config.toml
experts_per_token = 2
d_expert = 288
normalize_top_k = true
norm_eps = 1e-06
optimizer = "soap_variant"
beta2 = 0.99
batch_tokens = 65536
seq_len = 2048
Below are experts of layer 6 (counted from 0) of a mixture-of-experts language model. Rows are named gate (a neuron's input weights, with its number), up (a neuron's input weights, with its number), down (a neuron's output weights, with its number) and show model dimensions 128-255. Each number is 128 + 32 x the weight over its row's rms, rounded and kept within 0 to 255.
Before each expert's rows: "comes before" lists some tokens at least twice as common just after its tokens as in all text; "comes after" lists some tokens at least twice as common just before its tokens as in all text. This comes from a sample of Wikipedia text that the model never trained on. Tokens count by the router's weight.

# expert 3
comes before: ".", ",", "–", "-", "; ", "th "
comes after: "| ", "(", "; ", ": ", ",", "."
gate0 [ 87 105 128 131 153 138 190 155  80 162 113  96 150 163  99  97 138 135  90  96 148 110 148 107 118 118  92 153  86  75  53 116 178  83  80 130 156 139 148 180 107  61 133 145 129 124  80 170 108  56 128  47 166  84  59 119 169 101 130 162 117 121 141  91 111 148 143 152 123  61 115 143 139 103 144 111 113 161 134 121 149 137 176 104 167 112 110  92  79  97 106  99 132 153 153 112 114 123 148 120 133 136 118 103 126 161 106 185 172 132 145 214 137 140 142 136 113 129 158 114  98 124 126  97 161 119 153 123]
up0 [154 171 177 117 115 109 135 153  97 134 138 154 133 130 154  65 172 114  92 101 150 129 103 167 153 103 113 147  58 118 128 104 138  60 106 148 130 147 139 152 115 109  84  98 121 107  60 107 179 113 144 130 142  79  75  97 121 154 125 138 138  91 120 145 108 186  81 167 111 120  90 157 160 103  87 136  72 139 129 148 120 120 129 158 153 123 120 152  59 177 100 136 131 135 149 121  70 123 136 131 119 139 165 143  89 137 130 113 163 128 157 181 162 140 175  93 120 159 150  76 103 118  42  92 167  93 103 121]
down0 [144 154 149 151 153  98 164 113 105  84 113  95  94 134 125 123 157 156 101 131  93 111 206 167 113 171  78 153  70 165 103 110 193  67 137 165 102  82 132 151 106  90 101 136 150 157 184 143 216 140  81 158 125 117 108  99 165 152  91 142 174  89 157 160 158 167  87  78 152 107 148 172  95 101 134  96 120 113  54 122 157 152 128 135 134 139  61 115 180 118  47 163 124 136 125 129 107  69  87  85 108 136 128 102 139  99 116 124 170  99 152 120  82 105 185 164 172  87 114  83 146 172 157 142 163  99 100 112]
gate1 [118  94 105  82 135  76 137 126 110 198  94  97 140 160 113 119 128 213  74 154  94 131 134 109 191 146 183 115 133 103 128 138  98 131 125 121 121  93 182 138 114 124 106 152 132 115 168  98  85 143 104  32 100  65 158 104 107 129 105 131 124 131 138 165 111 117 137 195 123  93 106 148 110  99  98 113 107 169 107 119 122 116 117  80  72 187  74 104  98 135 151 121  22 159 114 173  89 116 131 119 128  80 119 113 181 169  47 145 147 127 120 113 158 125 177 179  74 118  81 105 137 107 139 115  99 151 146 176]
up1 [158 137 180 131 163  96 113 200 116 169 165  78 104 121  82 112 121 134 125 145 107 148 171  85 161  94 142 163  57 149 122  91 117 109 123 152 131 123 120 157 154 106 117  79  72 119  83 130 165 155 131 113 124 101 166 129 119 127 116 143 164 136 123 146  61 122 115 181 119 190 135 162 143 104 113 125  94 108 124 136 174 125 179 114 128 129  95 126  76 168 150 103 105 103  52 139 129 104 186 134 147 153 109 154 147 184 128  79 148 128  80 121 133  86 188 168 128 109 146 149 114 116 185 182 142 152 131 176]
down1 [147 159  92 150 137 122 140 123 116 213  92 116 159 118 121 126 103 134 139 131 139 147 104 112 116  88 139  54  94  65 161  84 108 104 117 112 147 128 115 154 146 102 150  76 138 157 156 149 105 191 120 140 119  73 141 131 134 128 105 131 122  93 110  82 180 112 137 115 131 170  91  61 138  84 114 159  93 110  87 134  84  84  90  95  95  96 169 149  94 115  93 124 122 136 100 101 101 138 124 117 130 110 105 147 113 119 208 171 129 106 163 200 151 134 129 128 155 104  55 151 164 137 154 132 183 121 160 155]
gate2 [147  76 127 119 179 137 125 144  96 141  78 112 127 122  75  83 121 133 137 140 165  91 154 113 148  69 149 131 194 144 122 158  73 111 126 154  99 177  53 169 132  91 180 164 153 113 140 109 154 200 141 161 164 156 146 170 160 145  95 161 160 181 147 108  90 148 133 175 166 105 104 111 143 130 122 150 172 147 164 183 127  85 180 118 119 141 148  92 135  82 167  88 168  53 122 128 158 104 122  94 140  99 161 142  73 140 112 123 115 110 185 158 110 168  74 137 150  91 126 124  99 108 146 105 121  90  92 110]
up2 [163 121 158  94 167 164  89 125  92  80 166 112 113 100 109  98 120 171  97 173  95 124 136 122 103 113 128 111 147 175 129 113  79 164 148 104 131 158  65 125 148 136 123 133 129 143 108 152 139 169 138  90 116 161 127 104 134 108  82  74 153  95 148 104 113 172  66 101  95 170  94  64 113 144 187 164 118 201 108 198 139 121 116  99  98  65 115 123 139  79 124 141 162 130 156 103 151 194 148  70 133 103 114 113 121 128 167 153 117 140  97  72 119 164 139 129 148  83 136 173  92 110 147  89 127 148  84 133]
down2 [126 144 116 121 106 123 159 152  91 195 103  55 145 159 150 155  92 119 118 184 122 123 152 157 116 113 137 181 170 160 147 141 109 182 129 150 111 202 100 135 150 179 100 117 154 150 111  66 193 115 153 119 108 123 133 150 156  90 107 101 143 151 191 121 158 178 142 170 114 151 113 129 162 190 121 107 157 144 133  66 121 138 126 100 127 130 183 171 170 135 149  82 132  88  99 113 141 152 117 150  77 112 139 132 153 110  82 141 118 143 104 151 165 134  85  95  92 102 127 105 104 100 172 106 147 226 167 120]
gate3 [180 146 138  97 120 132 144 150  92 174 189 120 136 150  83 110  53 151 134 135 102 179 139 113  83 151 112  81  90  81  81 180 135 141  92 181 152 118 178  80  73 176 102 108 156 159 119 139 120 110  59 160 156 152 179 178  97 108 151 141 140  97  68 100 158 120 143 124 135 140 173 115  82 119 166 138 139 152 167 119 208 124  76 194 113  98 124 102 143 106  75 145 123 118 151  38 126  99 150  81 120 159 108 148 104 154 114 168 122 101 160 169 169 143  91 135 200 168 156 127  94  93  44 140 128 138 189 117]
up3 [ 86  95 130 107 167 125 141 125 103 116 102 124 103 149 111  94 129 120 120  66 190  79  92 176 107  65 141 158 187  91 136  93 112 128  91 160 180 156 125 144  86 112 133 112  99 117 134 133  82  99 129 127 122 146 175  98  46 150  78 123  77 162 140 114 121 122 160 140 163 161 161 154 170 123 100  89 135 143 130 176 104 127 125 168  73 117 164 178 209 112 135  45 107 143 178 162 139 127 151 154 104 127 110  73 128  70 113 128 156 199 147 142 108 132 156 106 118  78  77 131 154 104 134  94  92 122  68 176]
down3 [ 75  75 119 164 134 108 135 143 104 140  81 156 147  97 133 114  85 113 165 168 126 181 125 130 100  99 156 137 118  94 111 100 153 157  40 154 138  90 156  60 144  95 136  75 141 115  79 117 149 121 137 124 129 140 121 145  89 158 111 105  75  74 103  90 105 126  92 110  93 124 105 108  78 135 159  67 100  90 156 133 179 158 138 111 124 137 169 134 136 129 160 188 150 165  79 196  72 111 147 138 103 158 163 159 134 100 103 139 148 155 160 146  90 170  86  72 105 132 122 117 142 124 115 110 123 156 204  75]
gate4 [130 126 156 131 105 121 129 121 145 127 129 132 166 161 104 129 132 172 113 144 141 102  98 111 120 163  98 147 116 185 116 154  69 129 168 141  95 147  68 126 155 126 139 166 115  92 123 187 160 110 137  73 135  71 183 125 153 215  78 105 168 171 136 112 134 112 152 146  96 105 137  66 161  93  87  74 106 101 107 138  96  62  72 147 125  81  73 126 107 159 171 143 150 147 108 149 121 161 104  97 177 149 117 121  53 102  33 150  96 120 168 161 213 167 159 117 137 136 131  94 222 152  86  79 155 137 154 116]
up4 [118  83 136 121  75 154 132 107 204 118 115 123 125 159 168  64  74 103  90 157 128  58 137 121 121 103 166 136 127  45 145 107 106 118  90  83 182 135 133 136 131 109 191 206 105 111 124 139 102 139 122 143 133 124  72  56  71 122 134  76 144 138 152 131 158 209 159  89 152 117 120 126 129  95 189 155 134 115 118 118 110 105 116  94 157 148 105 151 101 153  66 119 142  78 143 142 192 107 175 150 154 112 151 106  92  89 108 110 148 220 131 126 125 113 115 143 140 135 105 132  98 141 116 151 122 154  91 148]
down4 [ 97 109 183 177  81 156 138 119 169 144 156  46 174 184 167 111 155 111 170 137 174 156 141 134 125 136 143  99  90 150 164 107 174 135 133 107 101 152 159 107  95 144 125 197  63  89 139 140 161 188 166 122 173 119 142  93 131  45 100 153 133 164 142 128 127 142 180 113 145 162 133 111 129 130 135 136 160 100 156 130  96 163 132 123 135 132 134  92 126 165  52 122 121 172 136 154 165 125  33 119 127 102 202 172 138  99  99 158  93 130 107 150 110 136 162 103 102 158 140 222 154 134 143 169 161 110 186  28]
gate5 [176 139 174 111 113  95 199 127 168  98  59 145  81 117 133 107 114 153  73 134 142  93 176  70 163 136 169 121 133  85 136 104 168 123  70 183 177  98  88  63 103 119 105 152  94 199 151 187  94 153 170 153 118 117 133 144 141 116 134 118 128  94  76 181 135 150 118 102 156 150 110  82  61 173 152 122 107 136 158 146 139 175 173 109 131 167 146 136 118 110 190 124 186 165 154 170 202 126 153 146 131 143 168 175  96 136 104 149 112  72  86 102 141 112  98 139 156 141 134  93 139 136 135  73 123 167 105  96]
up5 [132 172 116 129 111 156 179 119 145 138 137 131  75 154 148 153 116 179 114 127 130 102 160 109 158 102 143  99 165  81 140  96 145  74 141 138 139 131  99  55 122 138 142 180 124 186 150 133  69 113 141 156 114 108 122 170 177  76 165 157 128 104 100 186 141 153 163 116 132 154 120 105  58 122 163 107 112 213 204 101 110 144 142  88 140 190 185 152 121 122 175 124 151 141 120 130 184 100 131 128 122 151 175 167 133 102 119 102 165  80 107 120 146  98 105 115 101 139 178  77  98  94 134 111 131 201 128  82]
down5 [161 123 136 143 136 135 120 120 136 185 165 169 182 149 168 133 105 148 132 118 153  81  83  98 121 179  65 163 133  93 170 112  87 126 156 116  96 132 108 124 157 128 196  92  96 141  97 127 129 149 178 118 104 171 101 121 113 103  94 144 149 130 126 123 137 108 116 123 117 108 102 121  98 153 129 146  87 148 200  93 133 122 122 135 125 115  90  66 112 146 141 100 145  64 137 148 174  78 108 181 122 113  76 115 138 122 160 117 100  99 110 197 186 134  77 157 167  79  88 160  63  56 162 163 109 126 112 104]
gate6 [ 98 107 196 136  88 201 138 170 164 142  74 108 121  98 138 149 148 139 124 108 159 130 130 142 178 125 174 107 140  94 183  78 163 142 105  87 185  73 102 150 134  92 139 184  97 151 118 111 172 133 112 107 144 151 149 131 174 101  98 122 149 173 208 170 108 118 150 129 165 121 194 159  91 115 106 122 126 110 130 139 185 115 198 114 143 151 159  89 101 127 169 158 143 183  90 165 155 142 111 130 103 126  90 128 144 143  51 136 123  72 105 107 104 110 181 140 100 141 218 129 171 167 117 188 104 164 125 143]
up6 [139 130 110  85 181 107  81  88 168  99 181 112 112 112 148  95 182  77 107  91 143 142 152 172  97 132 130 232 136 147 129 178 169  81 116 145 124 107 129 120 111 163 137 121 164 120 142  55  98 158 148 157 132  65 107 143  74  84 123 129 109  95 123 154 174 103 153 163 141 137 147 100 180 130 131  57 168 128 116 200 120  73 113 121 120 144 108 156 131 202 107 120 118 102 165 184  65 138 146 132 149  88 132 165 149  85 189  74  83 157 124  88 170 184  71 122 153 140  66 178  84  68 103  98  76 104 151 133]
down6 [135 114 167 136 140 137 144 211 164 129 163 155 139 180 127 128 188  99 121 137 124 179 162  69 151 111 121 149 123 195  49 150  78  92 118 107 142 149 130 128 110  85  80 136 103  98 123 129 137 164 117  62 144 162 148 125 116 155 152  82 168  86 124 103  66  79 100 128 105  57 125 134 104 112 199 225  65  59 172 150 130 111 100 109 107 152 160 100  94 139 187 169 117 122 121 132  75  90 113  85 155  98 145 124 130  98 108 134  76 110 128 182 177 125 161 192 149 110  85 188  99 143 162  99 167 106 152 133]
gate7 [107 134 145  95  93 170 108  73 127 136  95 127  95 182 101  80 135 124  75 106 173  55 132 130 148 115  72 181 169 164 121 133 102 134 138 159  68  88 107 140 105 146 113 114 161 155 112 140 129 116  73 135 120 126 146  94  92  65 111 187  67 174 127  80 130  82 112 150 137  80 137 169 140  64 115 130 120 189 104  87 101 145 130 128 133 149 165 144 118 120 160 117 141 134 101 185 125 141 127 161 160 188 136 127 150 136 113 109  85 110 165 112 115 115 154 123  75 117 196 104 126 111  96 161 142  59 102 106]
up7 [ 94 111 154 108 143  82 108  99  80 123 111 129 182 151 124  54  98 155 118 128 156 102 133 153 103  83 134 135 208 171 127 130 178 100 134 194 150 106 150 125 124 148 158 134 119 118 119  72 133  97  99 104 172 144 140 112  82  65 130 125 109 164  92 136 204 129 128 144 132 112 130 123 118  94 151 151 147 124 139 168  48 127 149 117  86 187 200 104 121 114 127 143 132 153 133 138 154 153 100 111 129 136 133 131 170 117 152  98  84  99 169  98 120  95 169 140  91 205 212 114  97 112 151 117 145  69 167  88]
down7 [110 109 100 174 103 189 181 162 149 162 111  89 162 110 175 151 148 130 182 188  91  92  97 138 175 180 173  98 139 120 137  98 125 104 193 140 112 101  74  83 152 101  89 127  64 131  75 147 110 144 159 118 127 155  92 144 109 109 141 128 112 161 191 133 141 177 119 123  74  75 110 124 133 114 107 136 100 128 132 114  76 136  72 139 120 134  68 167 229 126 129 128 147 129  85 183  84 156 147 126  82 126 159 127 157  75 169 118 128 166 158 134  89 125 165 117 187 108 161 134 125  99 139 150 112 103 144 134]